Weights of a small mixture-of-experts language model, trained from scratch on English Wikipedia.
Experts: 64 experts in each of 6 layers, 128 quick GELU neurons an expert, 4 picks a token, a softmax router.
Training: a variant of Muon for the experts, 4052 steps.
Below are experts of layer 2 (counted from 0) of a mixture-of-experts language model. Rows are named router (the router's row for the expert), up (a neuron's input weights, with its number) and show model dimensions 0-159. Each number is 50 + 10 x the weight over its row's rms, rounded and kept within 0 to 99.
After each expert's rows: "comes after" lists some tokens at least twice as common just before its tokens as in all text. This comes from a sample of Wikipedia text that the model never trained on. Tokens count by the router's weight.

# expert 50
router:47 62 41 50 62 36 45 51 46 48 38 61 39 35 51 44 55 54 47 56 66 55 33 69 45 63 57 55 48 58 51 56 41 46 30 37 39 48 41 59 43 40 58 43 66 55 42 52 61 56 54 58 59 61 51 46 65 60 70 50 45 59 34 58 45 42 62 59 54 38 58 38 66 48 34 55 52 27 45 52 35 44 41 62 36 46 43 56 43 52 54 60 55 36 56 60 56 48 47 59 59 55 32 44 42 65 48 35 30 44 47 27 52 66 30 44 66 53 42 78 42 49 44 38 62 56 36 37 61 53 55 52 62 48 47 63 56 53 64 46 62 53 47 43 34 37 53 69 46 42 64 56 51 55 51 36 43 43 51 47
up1:40 63 37 57 69 36 43 52 44 82 30 42 37 43 46 59 57 47 51 65 47 60 41 46 47 44 55 59 59 53 41 52 45 52 58 36 49 55 32 49 56 63 43 53 63 63 68 51 54 57 34 54 70 50 39 37 47 51 56 52 38 45 51 48 61 45 42 25 49 46 60 44 56 60 45 51 43 49 42 51 61 64 55 59 59 63 72 54 43 50 57 71 78 38 51 49 54 43 57 55 59 43 53 49 36 52 62 40 32 23 54 53 65 51 57 65 54 72 47 54 55 48 62 46 52 57 55 52 46 46 52 31 50 54 48 59 41 34 42 40 49 58 49 53 30 52 56 41 66 58 48 64 62 50 56 56 53 52 53 66
comes after: "R", "T", "O", "r", "L", "Le"

# expert 54
router:51 46 55 64 55 53 48 60 46 52 33 36 65 59 55 48 51 34 55 52 47 59 44 16 50 54 46 50 59 40 26 38 45 52 41 51 65 47 41 70 47 45 35 55 47 47 53 40 57 40 52 52 63 52 50 60 46 57 37 44 60 35 65 57 38 52 46 47 40 53 56 54 31 51 51 62 63 47 30 64 57 24 51 61 44 45 45 34 42 64 59 34 37 53 57 47 47 37 49 42 75 51 55 56 65 62 56 65 51 54 40 57 59 47 63 29 41 49 37 51 56 40 73 47 44 51 40 49 44 48 44 57 43 54 46 40 58 48 53 57 38 60 53 63 57 47 61 39 45 49 46 58 54 53 60 41 59 58 58 81
up0:32 50 49 45 65 24 58 46 43 80 37 52 38 54 65 45 25 33 70 40 44 68 45 54 51 45 53 55 41 53 44 53 21 58 68 43 38 55 52 50 44 43 53 39 45 73 48 66 51 61 56 41 66 52 72 53 39 54 58 39 55 59 48 34 28 54 61 56 50 49 53 61 63 43 52 44 51 42 59 50 50 52 39 53 51 49 55 53 46 42 48 42 52 53 37 40 56 54 39 59 56 49 62 54 49 60 52 55 57 58 42 37 29 38 36 46 48 52 39 57 47 63 45 43 61 50 51 44 58 57 57 52 46 65 50 49 52 70 39 53 53 52 56 48 42 38 53 54 71 50 50 57 29 59 46 34 53 54 34 46
comes after: "of ", "in ", ". ", "to ", "for ", "with "

# expert 52
router:42 55 57 42 37 41 72 61 67 72 50 37 57 52 47 74 54 58 53 61 47 59 43 46 55 63 45 67 32 47 37 46 44 57 46 35 55 52 53 64 42 54 52 48 52 47 49 62 56 52 63 29 55 47 43 48 59 35 50 53 60 52 39 58 22 32 61 47 50 43 57 53 56 59 50 43 62 41 62 70 65 48 60 34 46 45 50 45 55 52 65 45 46 38 45 65 61 29 35 38 50 46 54 48 41 36 54 63 43 53 37 55 47 69 57 51 56 40 67 64 50 49 60 46 33 47 58 46 53 46 65 65 42 44 40 67 39 62 54 51 41 49 38 65 59 48 51 61 49 34 45 33 65 43 58 61 52 49 41 53
up0:31 47 42 40 46 52 47 47 55 51 43 63 48 33 38 61 43 46 45 52 62 54 49 63 74 36 41 65 59 56 54 54 61 49 66 54 50 34 41 56 51 49 53 43 43 52 44 55 48 47 39 51 51 52 42 51 40 49 58 60 45 43 43 41 51 39 52 39 45 37 59 61 21 48 49 50 77 45 43 47 55 38 55 47 56 34 56 32 64 45 51 56 37 72 67 55 54 38 47 45 49 44 68 33 39 37 41 41 63 48 66 76 34 43 53 47 47 41 51 51 52 42 52 51 59 51 51 57 57 57 29 39 51 57 67 36 55 57 33 58 42 45 62 40 42 57 43 43 45 73 51 48 56 56 34 33 65 46 69 49
comes after: "of ", "in ", "\n\n", ". ", "by", "e"

# expert 13
router:47 42 67 48 67 55 42 40 60 53 48 34 46 57 40 58 48 60 46 49 35 60 62 51 42 32 40 54 61 37 65 56 70 43 40 49 57 59 49 71 44 47 40 54 42 52 56 57 56 51 59 40 45 70 35 45 52 51 56 59 44 60 50 52 45 58 59 46 50 42 53 55 61 52 52 46 41 39 45 42 52 45 36 54 58 53 53 58 51 59 25 32 39 41 49 43 55 58 38 29 46 24 40 48 47 56 56 58 62 34 69 50 55 52 38 60 47 44 49 68 56 49 40 48 38 35 64 39 58 48 54 35 49 49 48 40 61 54 26 41 71 51 39 42 61 45 25 37 44 37 55 58 57 52 25 44 52 62 44 61
up0:27 63 53 57 47 66 45 45 37 62 59 49 39 66 41 42 60 54 50 44 46 25 58 50 43 34 61 54 32 29 48 59 61 45 39 54 45 50 25 59 52 45 47 51 47 51 59 38 56 50 48 42 43 41 64 51 49 59 62 48 43 41 23 36 43 42 48 49 56 52 49 40 50 66 50 47 31 70 59 36 52 54 63 55 62 48 46 60 52 55 43 64 40 49 46 37 44 66 47 58 70 49 46 59 47 44 67 62 44 46 69 38 31 53 59 50 49 43 38 53 23 47 55 41 45 44 60 53 51 70 67 44 51 49 38 66 50 45 61 33 63 42 56 57 66 54 54 52 54 40 51 48 42 43 45 45 56 48 41 54
comes after: "\n", "\n\n", "- ", "spec", ")", ": "

# expert 55
router:39 56 50 60 51 52 55 41 47 49 50 34 59 50 53 74 51 62 56 48 36 34 51 59 36 60 45 57 37 71 64 51 69 47 61 44 36 59 50 36 59 60 34 54 48 45 59 64 73 51 46 61 51 39 55 32 61 68 58 35 50 49 65 29 62 64 43 49 49 44 38 51 43 38 63 55 34 46 53 47 59 43 67 30 41 39 36 43 47 56 44 50 69 53 41 46 43 48 61 59 66 43 53 38 51 41 41 60 55 52 47 52 48 53 36 61 45 60 61 37 48 59 44 66 58 41 63 50 55 58 61 48 52 49 55 42 46 51 38 48 55 31 64 71 48 67 48 38 71 61 45 53 34 52 54 58 53 53 55 45
up0:55 52 50 49 56 58 22 52 58 53 47 54 40 50 31 44 57 54 51 47 45 54 65 53 38 45 31 48 52 49 45 51 23 52 31 64 47 45 52 32 52 33 53 50 59 44 42 51 37 55 67 54 52 45 46 28 55 53 51 54 44 57 45 45 51 48 53 60 67 34 66 77 63 52 61 46 33 46 58 49 44 53 54 47 57 46 61 50 60 63 43 54 45 52 47 45 52 46 43 64 35 52 65 35 68 57 69 34 61 44 45 57 42 40 50 46 51 64 57 46 46 61 51 19 45 44 31 46 38 59 59 58 47 58 60 29 37 48 42 64 53 35 42 58 41 51 49 60 39 52 51 65 48 42 54 34 44 64 35 43
comes after: ", ", "ed ", "s ", "es ", "e ", "includ"

# expert 5
router:54 49 63 47 46 44 48 66 50 56 60 63 50 57 46 68 51 45 46 31 50 45 62 40 41 64 53 62 84 40 56 45 48 59 44 47 51 48 57 44 46 31 51 55 50 57 54 55 55 40 53 61 56 72 38 40 31 47 62 47 46 62 36 38 45 48 42 51 41 42 50 44 48 34 42 49 63 50 48 44 53 63 49 33 52 50 53 27 73 51 56 46 68 70 42 55 64 42 65 57 43 51 56 40 43 66 42 58 37 53 47 49 63 50 61 36 36 46 58 38 52 44 47 69 67 62 37 75 44 51 53 40 54 51 56 55 48 61 58 38 49 55 60 55 67 48 54 42 73 54 55 37 41 65 36 50 47 54 57 39
up0:40 52 41 48 55 48 46 26 56 71 62 47 56 51 46 32 56 51 59 51 37 26 43 54 43 36 49 55 59 38 56 34 28 40 42 48 56 47 60 41 55 51 48 47 53 52 42 57 48 46 40 52 46 42 43 45 45 47 56 47 30 46 56 45 59 51 53 53 42 44 33 31 57 49 64 54 45 34 53 60 51 59 48 57 54 52 65 60 62 43 50 43 40 37 67 43 36 47 38 54 43 62 47 51 64 64 54 63 48 73 58 33 33 48 68 41 56 42 55 38 53 50 40 46 31 61 41 40 44 42 42 78 52 46 39 44 57 51 32 72 48 56 53 55 67 44 34 36 48 45 39 52 37 64 58 39 34 39 53 54
comes after: ", ", ". ", "th", "Th", "uc", "that "

# expert 63
router:44 40 63 47 39 40 43 50 54 47 53 74 55 47 55 43 35 42 62 51 56 32 37 55 59 54 55 49 49 42 47 42 40 48 48 69 63 41 55 45 50 59 69 50 55 49 56 54 32 60 48 40 56 49 53 68 40 45 70 49 36 62 43 81 54 47 61 37 45 37 39 39 51 56 47 38 38 53 62 53 52 62 50 53 71 45 44 66 51 48 64 57 42 40 67 46 55 51 59 57 37 62 42 58 47 45 58 40 32 47 51 57 58 51 55 49 44 61 30 70 61 35 56 43 61 55 62 43 41 57 50 59 45 62 55 35 41 21 36 43 62 59 45 51 63 42 42 75 49 43 64 51 55 43 56 50 54 45 54 61
up0:55 54 41 54 54 54 51 33 39 58 53 45 60 49 58 46 43 53 45 44 42 38 62 62 71 53 36 35 35 18 51 48 56 59 71 42 35 48 40 47 54 44 52 48 47 58 58 66 44 43 50 33 41 41 58 60 44 45 57 57 64 43 43 62 83 40 47 42 44 52 43 49 53 47 55 32 38 51 47 55 59 31 58 38 46 45 57 47 38 18 50 46 67 39 40 58 58 27 50 52 56 52 54 51 48 58 44 46 52 40 43 56 55 50 45 42 37 37 47 52 46 51 39 54 51 45 60 38 38 41 45 47 42 48 63 57 59 42 44 44 54 17 52 39 52 57 59 62 55 28 44 67 43 55 56 46 35 52 56 54
comes after: "| ", "E", "O", "U", "T", "e"

# expert 40
router:56 47 58 58 53 54 55 39 40 53 57 49 50 49 50 45 49 56 53 36 31 34 72 64 74 51 51 52 47 46 52 64 33 64 29 42 57 43 39 33 55 50 56 57 51 37 56 38 39 48 62 61 42 47 46 38 46 72 42 43 43 63 34 64 50 69 44 55 34 52 67 42 48 72 58 47 50 50 46 66 51 42 46 53 51 52 64 42 36 53 57 60 50 48 34 25 38 42 44 50 37 62 55 46 47 55 57 54 40 63 44 58 40 49 44 47 38 56 40 45 62 45 51 61 40 30 52 50 47 47 58 39 44 30 47 51 37 38 48 57 63 40 48 46 40 39 62 53 49 76 63 42 58 42 59 35 60 57 40 37
up0:67 63 43 53 53 30 61 59 39 54 45 45 48 48 79 48 47 65 35 61 62 60 44 58 59 41 44 69 46 56 61 64 44 54 45 52 52 54 58 52 49 65 46 68 40 29 47 40 42 44 52 56 47 47 41 56 46 58 44 57 72 37 52 53 47 61 49 65 35 49 53 47 43 47 48 43 28 66 58 46 47 50 52 46 50 42 54 48 44 44 52 45 72 62 57 48 45 42 33 48 60 39 61 44 44 36 31 67 54 56 44 27 40 56 60 49 59 37 41 45 61 58 48 58 42 51 52 48 58 24 49 31 42 64 48 49 49 29 44 46 65 47 53 40 44 70 35 34 65 52 44 34 45 49 49 42 47 39 38 51
comes after: "|", ".", "\n", ")", "==", "==="

# expert 35
router:47 54 50 50 61 42 47 43 65 56 49 36 35 60 37 57 53 55 58 37 40 57 37 64 59 68 54 53 56 55 42 63 44 47 62 58 43 56 35 41 34 55 58 58 49 53 53 42 41 38 50 58 51 67 48 62 52 50 54 40 68 49 43 37 39 35 59 42 49 45 56 61 53 66 48 61 49 71 65 38 62 50 44 34 40 55 55 56 60 45 48 72 42 71 40 63 27 67 32 55 41 37 44 35 51 62 43 53 48 42 58 52 54 50 73 51 45 39 58 61 52 56 44 57 62 59 52 65 41 35 49 48 57 42 44 62 49 55 63 58 46 47 68 56 56 53 39 63 32 36 47 34 63 38 54 66 62 48 66 54
up0:30 46 56 37 53 37 43 51 38 52 52 56 47 63 57 39 60 54 46 28 32 40 43 48 41 43 45 55 37 61 74 65 32 56 44 37 61 56 56 58 54 58 39 59 50 35 63 58 42 53 44 50 63 54 64 54 59 57 48 49 43 59 39 42 27 47 29 55 49 70 48 34 48 65 41 54 58 60 52 51 39 51 51 69 40 46 52 45 42 38 47 50 40 43 55 31 55 48 54 54 68 75 46 48 43 25 31 59 43 63 32 52 58 50 53 41 50 52 35 47 53 60 43 57 51 60 57 54 41 68 51 38 34 45 54 40 51 50 53 52 67 55 41 64 51 62 38 43 52 67 65 46 45 52 46 48 41 37 46 55
comes after: "\n", " ", "0 ", "1 ", ") ", "2 "

# expert 37
router:46 43 48 49 43 61 52 55 41 49 64 42 52 53 50 58 48 68 42 53 46 54 46 35 65 55 36 64 45 63 54 55 40 71 41 40 64 44 59 48 67 50 61 57 39 39 42 42 70 51 47 41 42 48 43 71 40 33 64 57 44 62 61 68 48 53 41 52 50 50 44 43 60 52 69 39 73 48 50 50 63 52 45 50 75 41 57 62 54 53 49 52 53 49 45 41 62 59 37 48 47 35 50 43 27 43 51 53 52 49 47 52 39 58 54 33 36 58 60 49 36 47 31 41 47 32 71 26 33 47 35 44 31 51 40 63 64 48 56 59 45 43 33 53 65 57 39 56 58 46 58 49 62 36 50 44 46 50 50 60
up0:38 78 55 58 45 41 38 45 53 41 35 16 44 43 43 53 34 50 50 45 43 52 52 35 57 71 52 29 42 57 54 45 50 49 53 41 51 62 46 54 45 60 55 55 55 44 32 51 54 37 50 31 38 54 49 40 50 40 60 48 52 50 53 49 48 45 52 56 57 43 43 47 56 72 35 49 52 37 40 55 42 47 57 46 39 49 44 44 68 46 37 52 43 34 52 26 59 52 33 46 48 58 50 42 46 54 52 49 58 47 49 45 62 35 63 65 46 45 42 48 46 53 53 29 47 38 45 46 41 47 48 50 64 68 40 68 49 54 59 51 44 75 54 58 43 45 45 52 43 52 50 37 25 25 62 49 50 55 52 78
comes after: ".", "2", ")", "3", "4", "6"

# expert 57
router:55 65 68 52 51 48 46 36 59 59 45 43 48 44 34 46 56 49 46 58 44 62 29 43 61 52 64 45 40 64 45 41 37 65 59 30 63 60 35 53 62 59 62 53 58 64 44 41 59 53 63 40 45 51 60 68 59 54 54 45 35 49 37 72 33 61 43 48 52 54 59 48 48 47 42 58 56 27 48 51 32 56 49 37 47 52 48 45 47 38 51 59 39 34 51 66 40 63 55 54 39 59 50 50 53 52 48 47 37 58 22 13 36 46 50 60 52 42 40 44 48 51 61 41 43 50 59 36 44 66 62 50 48 60 60 59 32 35 48 51 34 58 37 61 50 49 43 58 42 41 55 52 55 59 48 51 50 54 50 38
up0:49 46 53 40 67 39 80 64 60 50 40 39 41 52 27 67 60 53 67 33 59 55 63 63 56 41 59 53 44 50 73 60 39 41 46 50 56 43 40 46 36 68 51 48 48 40 55 47 68 62 52 50 47 58 34 62 49 43 58 51 40 58 48 78 50 48 45 49 52 44 63 53 47 46 50 52 59 37 59 52 32 54 63 51 52 57 50 41 77 69 54 52 62 49 58 40 52 35 55 49 39 54 47 59 59 60 53 47 56 51 37 36 47 53 37 35 55 56 52 36 41 48 49 39 47 72 50 48 31 40 45 50 57 45 56 59 35 50 53 52 73 49 67 55 55 55 40 58 49 56 42 58 55 46 49 59 50 39 37 69
comes after: "| ", "- ", ". ", ", ", ": ", "the "

# expert 2
router:53 61 52 43 36 58 47 57 38 46 38 66 46 34 28 36 43 64 66 38 61 57 54 68 45 55 41 44 50 58 40 60 56 57 69 60 43 62 55 39 53 43 39 60 49 55 33 34 50 55 57 62 40 60 59 64 40 62 40 43 52 59 47 42 45 57 56 50 43 57 52 41 48 64 59 63 42 51 38 42 52 41 49 74 65 40 32 63 57 31 64 61 35 61 30 60 64 54 47 54 41 54 63 55 51 40 58 51 64 54 64 48 58 43 54 45 67 43 43 42 40 59 63 48 55 64 61 56 41 46 68 47 62 41 64 55 48 60 61 48 49 56 57 40 64 44 45 42 35 31 62 53 56 41 59 54 41 49 50 64
up0:50 41 52 49 28 49 47 59 38 55 59 50 42 37 46 50 47 52 31 59 51 66 52 56 45 45 39 54 42 42 63 22 20 46 44 59 47 46 60 45 50 46 47 38 63 43 57 40 56 52 66 59 46 51 41 47 48 40 46 33 49 47 44 55 38 46 57 67 32 52 46 36 50 65 38 41 51 44 49 62 31 51 42 64 50 59 72 45 43 51 53 53 50 32 54 41 60 55 54 37 76 56 52 41 44 54 58 46 44 38 50 44 41 30 42 38 52 48 53 41 40 47 27 60 28 40 41 44 35 60 49 45 43 22 52 64 60 64 53 49 50 68 46 51 39 42 63 57 55 53 41 43 45 51 54 49 38 40 41 54
comes after: "| ", "(", ",", "–", ".", "3"

# expert 12
router:42 53 49 36 53 58 37 60 60 57 56 61 55 67 56 36 39 45 64 40 57 65 59 67 53 62 47 61 58 50 43 61 50 59 52 54 56 65 63 37 54 34 40 63 43 58 60 38 37 62 58 40 55 48 36 62 35 38 35 39 48 52 57 39 57 43 40 62 40 57 65 59 49 43 51 49 63 63 37 34 59 53 33 45 41 68 51 57 57 59 59 66 42 43 47 59 49 56 56 38 50 47 61 49 63 45 62 47 63 33 64 63 52 45 58 53 59 46 65 38 54 48 46 43 40 65 40 61 61 57 62 61 65 44 53 56 62 66 63 68 55 63 42 36 41 32 59 39 37 37 53 55 56 56 49 64 61 67 41 48
up0:58 37 38 54 49 59 62 56 41 54 53 40 44 47 43 70 34 50 31 48 33 46 37 28 44 34 49 39 32 48 37 45 57 60 67 41 35 50 48 49 50 51 43 46 52 38 50 44 62 46 62 57 50 35 68 51 37 34 42 45 51 68 60 69 34 51 65 45 63 46 37 48 45 56 45 46 46 51 61 78 46 48 50 41 51 25 49 47 47 36 44 50 55 57 48 52 42 55 40 51 62 54 36 53 59 43 46 62 69 61 38 42 52 35 46 63 55 60 48 63 56 56 41 42 47 46 58 51 52 49 46 41 34 37 47 67 56 44 62 59 59 53 59 45 60 66 35 64 59 51 51 57 56 50 41 52 63 74 34 58
comes after: "| ", "- ", "the ", ": ", "S", "in "

# expert 23
router:44 54 49 36 54 60 31 61 61 61 61 63 55 66 58 36 38 39 66 38 54 65 62 65 58 61 48 63 54 51 52 62 48 57 55 59 53 66 63 38 59 35 48 66 43 55 54 34 41 64 57 39 56 53 34 63 40 39 41 46 48 54 58 39 62 46 42 63 38 59 60 57 47 44 48 53 60 65 42 36 55 56 38 41 41 60 45 59 57 57 58 63 43 45 47 59 42 53 57 37 52 53 62 52 63 47 65 47 63 34 66 61 54 45 52 55 62 44 67 40 56 50 42 38 39 65 37 60 63 54 62 67 65 37 61 58 60 60 62 64 62 65 42 41 35 33 59 39 37 38 52 51 51 58 51 58 60 61 46 48
up0:48 61 47 64 35 61 54 49 43 43 53 56 45 51 44 59 35 44 39 47 49 40 52 50 38 58 66 39 35 56 60 53 60 48 55 43 62 50 37 29 61 66 59 56 49 45 48 46 48 41 36 58 36 58 68 37 41 43 55 55 43 50 40 63 47 57 50 54 42 55 60 46 41 46 54 31 55 43 35 59 57 59 57 64 52 53 63 30 31 62 52 29 55 54 51 49 34 66 55 48 42 44 48 49 58 59 39 61 38 68 47 36 45 55 62 37 51 35 43 48 44 47 74 40 61 48 50 24 55 52 39 61 43 45 47 66 65 64 33 34 39 48 59 54 46 53 58 61 49 45 42 58 54 61 33 73 48 32 39 46
comes after: "| ", "|", ", ", "B", "s ", "e "

# expert 56
router:58 48 44 40 55 61 39 49 51 48 47 72 67 62 51 34 37 49 68 44 58 57 59 55 53 48 56 53 59 53 36 58 59 55 64 50 42 55 59 43 61 38 38 60 37 46 58 36 42 64 61 44 48 45 41 56 35 34 33 40 44 60 43 45 60 47 42 69 45 55 65 62 34 55 53 56 51 50 36 36 64 59 35 51 34 56 48 45 61 50 49 56 35 42 51 57 50 46 55 44 62 51 58 58 74 44 65 56 72 31 57 56 51 48 60 52 64 40 65 48 51 58 60 44 51 62 48 53 59 64 65 57 59 36 52 61 65 61 59 67 66 61 53 33 35 34 48 35 41 41 65 53 54 57 54 53 61 56 34 44
up0:70 52 50 63 69 40 54 56 45 49 50 48 52 52 55 59 55 50 55 62 61 57 57 57 61 56 37 54 25 47 47 46 67 40 53 60 55 39 53 53 63 55 46 26 40 47 38 49 52 33 49 54 51 48 33 57 52 43 38 51 52 49 39 56 45 45 40 42 55 66 57 52 65 64 54 50 48 49 74 61 56 60 57 61 43 39 49 26 45 25 37 35 56 59 55 42 52 47 52 36 46 57 56 56 27 67 35 54 50 58 48 36 39 44 56 27 51 65 59 56 52 54 54 37 58 42 65 57 38 42 40 45 63 40 34 57 37 45 37 37 29 49 62 49 46 44 53 58 57 45 40 53 65 44 52 73 61 49 49 46
comes after: "| ", "M", "- ", "(", "m", ": "

# expert 30
router:47 47 45 39 54 59 33 60 58 54 58 65 56 69 52 36 38 43 60 40 50 64 61 64 56 59 47 62 53 50 46 58 50 64 54 58 52 63 60 38 57 36 45 62 44 58 61 36 30 60 55 40 49 53 36 56 37 37 37 44 47 52 56 39 57 45 38 64 40 60 64 59 49 41 49 51 59 62 41 33 58 56 33 39 38 62 54 60 57 63 58 62 41 41 39 56 45 59 57 40 52 48 60 45 58 53 65 46 66 32 64 64 51 43 58 53 59 42 65 39 60 52 48 41 44 62 38 59 63 56 60 66 66 46 56 59 60 69 61 66 65 63 43 40 39 38 59 39 36 32 57 50 53 61 52 56 53 64 38 47
up0:35 51 52 65 49 27 60 51 39 50 49 56 51 29 30 57 68 41 33 53 65 51 65 43 38 40 47 40 47 43 46 46 46 50 51 54 55 34 39 55 39 67 34 63 45 47 44 42 40 43 45 47 44 43 52 26 53 44 39 43 32 59 38 56 38 52 63 54 64 45 41 34 46 44 41 46 42 54 56 57 45 34 54 37 49 42 55 35 47 51 49 50 39 66 57 40 53 38 28 49 47 49 46 58 42 49 39 48 32 43 49 38 46 54 39 55 44 31 57 79 57 41 55 49 35 33 53 48 43 49 45 45 48 45 47 52 57 63 39 48 62 61 74 63 50 54 48 55 70 57 65 34 46 38 53 58 58 42 48 65
comes after: ", ", ". ", "N", "- ", ": ", "a "

# expert 32
router:65 61 63 52 52 39 27 58 50 59 45 46 48 47 49 39 46 58 67 51 48 60 70 63 48 53 43 28 50 57 63 58 44 55 65 69 51 65 49 47 36 57 47 59 54 48 46 60 40 45 60 58 56 40 35 58 49 63 61 46 61 65 42 43 60 36 44 65 55 46 46 56 58 58 63 61 53 59 49 57 52 36 53 68 62 61 47 53 64 72 61 53 59 31 65 49 60 58 39 47 63 68 69 38 54 63 42 48 49 44 50 43 47 48 57 39 39 57 55 47 55 41 52 67 47 54 56 47 45 49 43 58 59 42 35 65 37 52 43 64 56 61 57 46 64 42 67 33 54 41 70 41 50 38 42 35 52 46 51 26
up0:37 57 41 49 47 49 54 52 66 36 39 46 49 49 37 57 63 43 26 66 39 24 21 51 56 38 48 51 40 46 54 57 64 55 51 57 59 43 45 39 53 57 49 56 41 57 57 54 33 58 61 40 47 40 41 52 63 68 49 46 42 37 65 50 38 43 44 36 52 52 45 54 49 58 46 64 54 50 45 54 51 51 54 54 58 43 46 50 68 49 48 60 51 37 55 47 56 41 30 50 59 48 60 61 24 51 54 37 48 33 36 34 37 45 42 41 49 75 61 45 52 59 57 54 86 48 36 45 48 45 46 46 47 33 44 46 34 60 53 46 55 57 42 54 43 63 45 53 67 44 49 50 45 41 64 30 65 47 51 55
comes after: "\n\n", "1", "0", "2", "3", "4"

# expert 33
router:45 49 46 38 55 59 34 64 61 55 57 61 55 68 53 38 41 45 68 41 53 64 56 65 54 60 47 57 54 49 43 57 48 60 57 55 55 64 63 36 59 34 45 64 44 55 57 39 37 63 61 38 56 52 38 51 38 35 38 42 44 52 62 41 57 43 43 66 39 59 67 62 47 49 47 62 61 65 37 31 53 55 36 44 46 61 53 55 55 58 59 64 44 41 44 58 42 55 59 38 56 52 64 49 61 47 62 49 60 33 63 60 52 36 58 53 60 37 62 37 57 46 42 39 42 66 37 58 63 54 65 66 63 40 59 57 58 65 63 66 59 66 41 37 40 35 54 41 36 40 56 50 59 62 46 54 56 65 41 44
up0:48 47 47 61 55 58 48 35 61 37 35 43 34 43 54 55 52 39 52 49 39 50 45 45 38 34 47 39 57 48 40 47 37 66 69 62 50 45 42 49 45 42 49 35 30 45 36 55 36 41 56 46 46 60 53 49 60 38 49 62 58 40 38 44 69 47 46 33 55 42 52 40 47 43 61 37 38 32 48 64 60 49 42 38 46 41 29 55 37 27 42 48 47 70 72 34 79 55 49 58 45 45 62 45 46 51 40 48 64 51 43 45 29 46 51 47 43 67 52 52 54 57 50 50 59 42 49 46 56 55 32 49 45 62 60 47 69 31 43 48 43 41 73 49 52 54 63 61 50 56 47 33 48 50 36 39 54 46 41 56
comes after: "'", ", ", "the ", ". ", "and ", "of "

# expert 46
router:46 64 43 51 55 45 43 52 35 50 53 36 62 53 53 57 39 46 56 52 59 43 39 34 56 59 51 53 49 63 52 44 32 57 23 34 58 55 42 53 63 55 51 41 77 37 57 39 56 57 46 41 56 42 48 58 39 61 50 37 42 49 58 40 51 47 50 35 37 67 73 33 61 48 53 34 48 58 42 57 59 51 60 51 49 30 60 58 49 60 53 57 60 55 48 59 33 54 55 57 47 57 41 37 35 65 44 49 46 45 54 55 69 56 58 32 62 39 34 63 53 52 44 50 67 55 55 36 64 49 36 59 50 34 62 40 60 37 56 37 43 46 55 47 37 61 52 76 63 44 59 50 61 47 50 41 61 36 59 64
up0:55 47 57 62 60 48 52 49 52 40 42 42 49 56 43 59 51 40 55 48 54 33 49 33 53 43 59 47 58 42 61 68 43 39 55 51 58 31 33 53 43 40 58 60 41 49 62 48 64 36 78 56 50 60 60 47 51 47 51 51 47 45 44 28 34 32 43 44 61 45 56 62 41 56 63 58 54 49 59 42 51 59 49 46 70 42 36 46 58 32 58 67 45 59 41 63 41 42 49 46 40 59 45 65 43 40 27 51 45 67 44 59 49 51 37 35 43 70 36 49 58 44 57 53 50 66 39 49 55 80 39 48 67 54 49 50 70 66 55 52 45 47 51 35 43 46 40 46 55 65 41 45 37 63 59 53 59 68 49 51
comes after: "| ", "2", "–", "201", "3", "202"